From a checkpoint of a small mixture-of-experts model trained on Wikipedia.
Size: 10 layers, width 256.
Experts: 80 experts in each of 8 layers, 64 SwiGLU neurons an expert, a shared expert of 64 neurons.
Below are experts of layer 3 (counted from 0) of a mixture-of-experts language model. Rows are named router (the router's row for the expert) and show model dimensions 192-255. Each number is 128 + 24 x the weight over its row's rms, rounded and kept within 0 to 255. Numbers have three digits each.
After each expert's rows: "comes after" lists some tokens at least twice as common just before its tokens as in all text; "comes before" lists some tokens at least twice as common just after its tokens as in all text. This comes from a sample of Wikipedia text that the model never trained on. Tokens count by the router's weight.

# expert 35
router:123133115137084163130142094117170159139155111110125157105149107130147166166137159086136077150171149138100124120120196164130179110115139154146125110165136157086121089098175118124143133119168173
comes after: " |", "|", " 2", " 3", " 1", ";"
comes before: " |", " century", " place", "'s", " Battalion", " round"

# expert 50
router:110111086114085144145127124130151169091127145149140137097141143089146108160144135085138135105093163113125151088118107172130153146120108165088118081136132120181128106125128168126134119155148157
comes after: " |", "|", " C", " T", "-", " A"
comes before: " |", "|", "ical", "ian", "a", "ia"

# expert 45
router:142145106151133144105149112139140124164131150100102111152096131121127129141075161137094123140135102119141139123128110141160135083146149177138116151143131088111125131100104087084118114116125126
comes after: " |", "|", ":", "\n", "-", " "
comes before: " |", ".", " ", ":", "–", "="

# expert 0
router:092171110094168120139179114117169110179123138106093097138127138132099158118133144131110114094105130099168161102131138129155130185123089116137127112157103082094131125100155100076156112126174166
comes after: "\n", " |", "|", "|---|---|---|---|---|", "|---|---|---|", " /"
comes before: "|", "==", "===", " ", "The", "="

# expert 21
router:117134154146083122132122119151080114123094122136138121077151119098126179130137125103135118110090122131110120111145132130197103141113122104099084119139150146080115104140105080148124164121076111
comes after: ",", ".", " and", " he", " which", " He"
comes before: " a", " was", " the", " been", " not", " also"

# expert 59
router:151143117127149112171140117113145158083142086125091125148105103148145149158105150130094161150149127155087102078100144127103111092106175169152182070164166123105143138111140126173128131119175117
comes after: " 1", " 2", " 3", " 10", "–", " 12"
comes before: " |", " 0", ";", "000", "0", " 1"

# expert 60
router:126146147161183147133143124109130099155127129110095104152145104151137177129107121153114082099108163111107104111118174090118150122105084088144128110152112140137094110122151136149148171133139111
comes after: " ", ")", "%", "\"", " —", "1"
comes before: " ", "\n", " 1", " 2", " 0", " 3"

# expert 66
router:099126101118184093158166130123132127114169097118105124186113100140146112139126149137108101139091146105101123129119148140134128118145133123157160116141136049151153091133121095118117139106138126
comes after: ".", ")", " the", " =", " in", ".\""
comes before: "\n", "-", " The", "|", " In", " He"

# expert 73
router:096129108179179156132157129174101113131109093105111116125149123126148140151165130078094112149125141103126135108165100115168097138117080148103156137114135125130135076083103159148151101137137159
comes after: "\n", ".", "==", " ==", "===", " ==="
comes before: "==", "\n", "The", "===", "In", "|"

# expert 24
router:128155109104152123102126114133160097123122149135144128106095105144136125111083140144139090106138118134157141127139106162081177118145129110106120162124119145117142178151122100094132114159168148
comes after: "-", "\n", ":", " by", " Genre", " Website"
comes before: ":", "-", "=", " by", " Born", " Website"

# expert 68
router:123117127151107099139137132118123133117118144123114156166125171108109135106133157134127157138151095100133121115094123153130156106116138175148122111135112107112157135110079123156089093102129123
comes after: " (", "°", "–", "′", ",", "19"
comes before: ")", ".", " |", "′", "″", "°"

# expert 15
router:082166133158197140146172120136087145177135105109123098094161124075163141132137120112121116152078140114094158124140115138140114120106139164106141122115152133132154118150129151096124127112121128
comes after: "\n", "==", " ", " ==", "===", "."
comes before: "\n", "==", "The", "===", "|", "-"

# expert 71
router:118142098089116120092097118150138130123096147124161146157111127120132147116099187164108090111149113131171160155107098158127179117170128132106114145106091114087139185147120097098144121131133146
comes after: "\n", "-", ":", " •", " Coordinates", " Location"
comes before: ":", "-", " •", "=", " UTC", "):"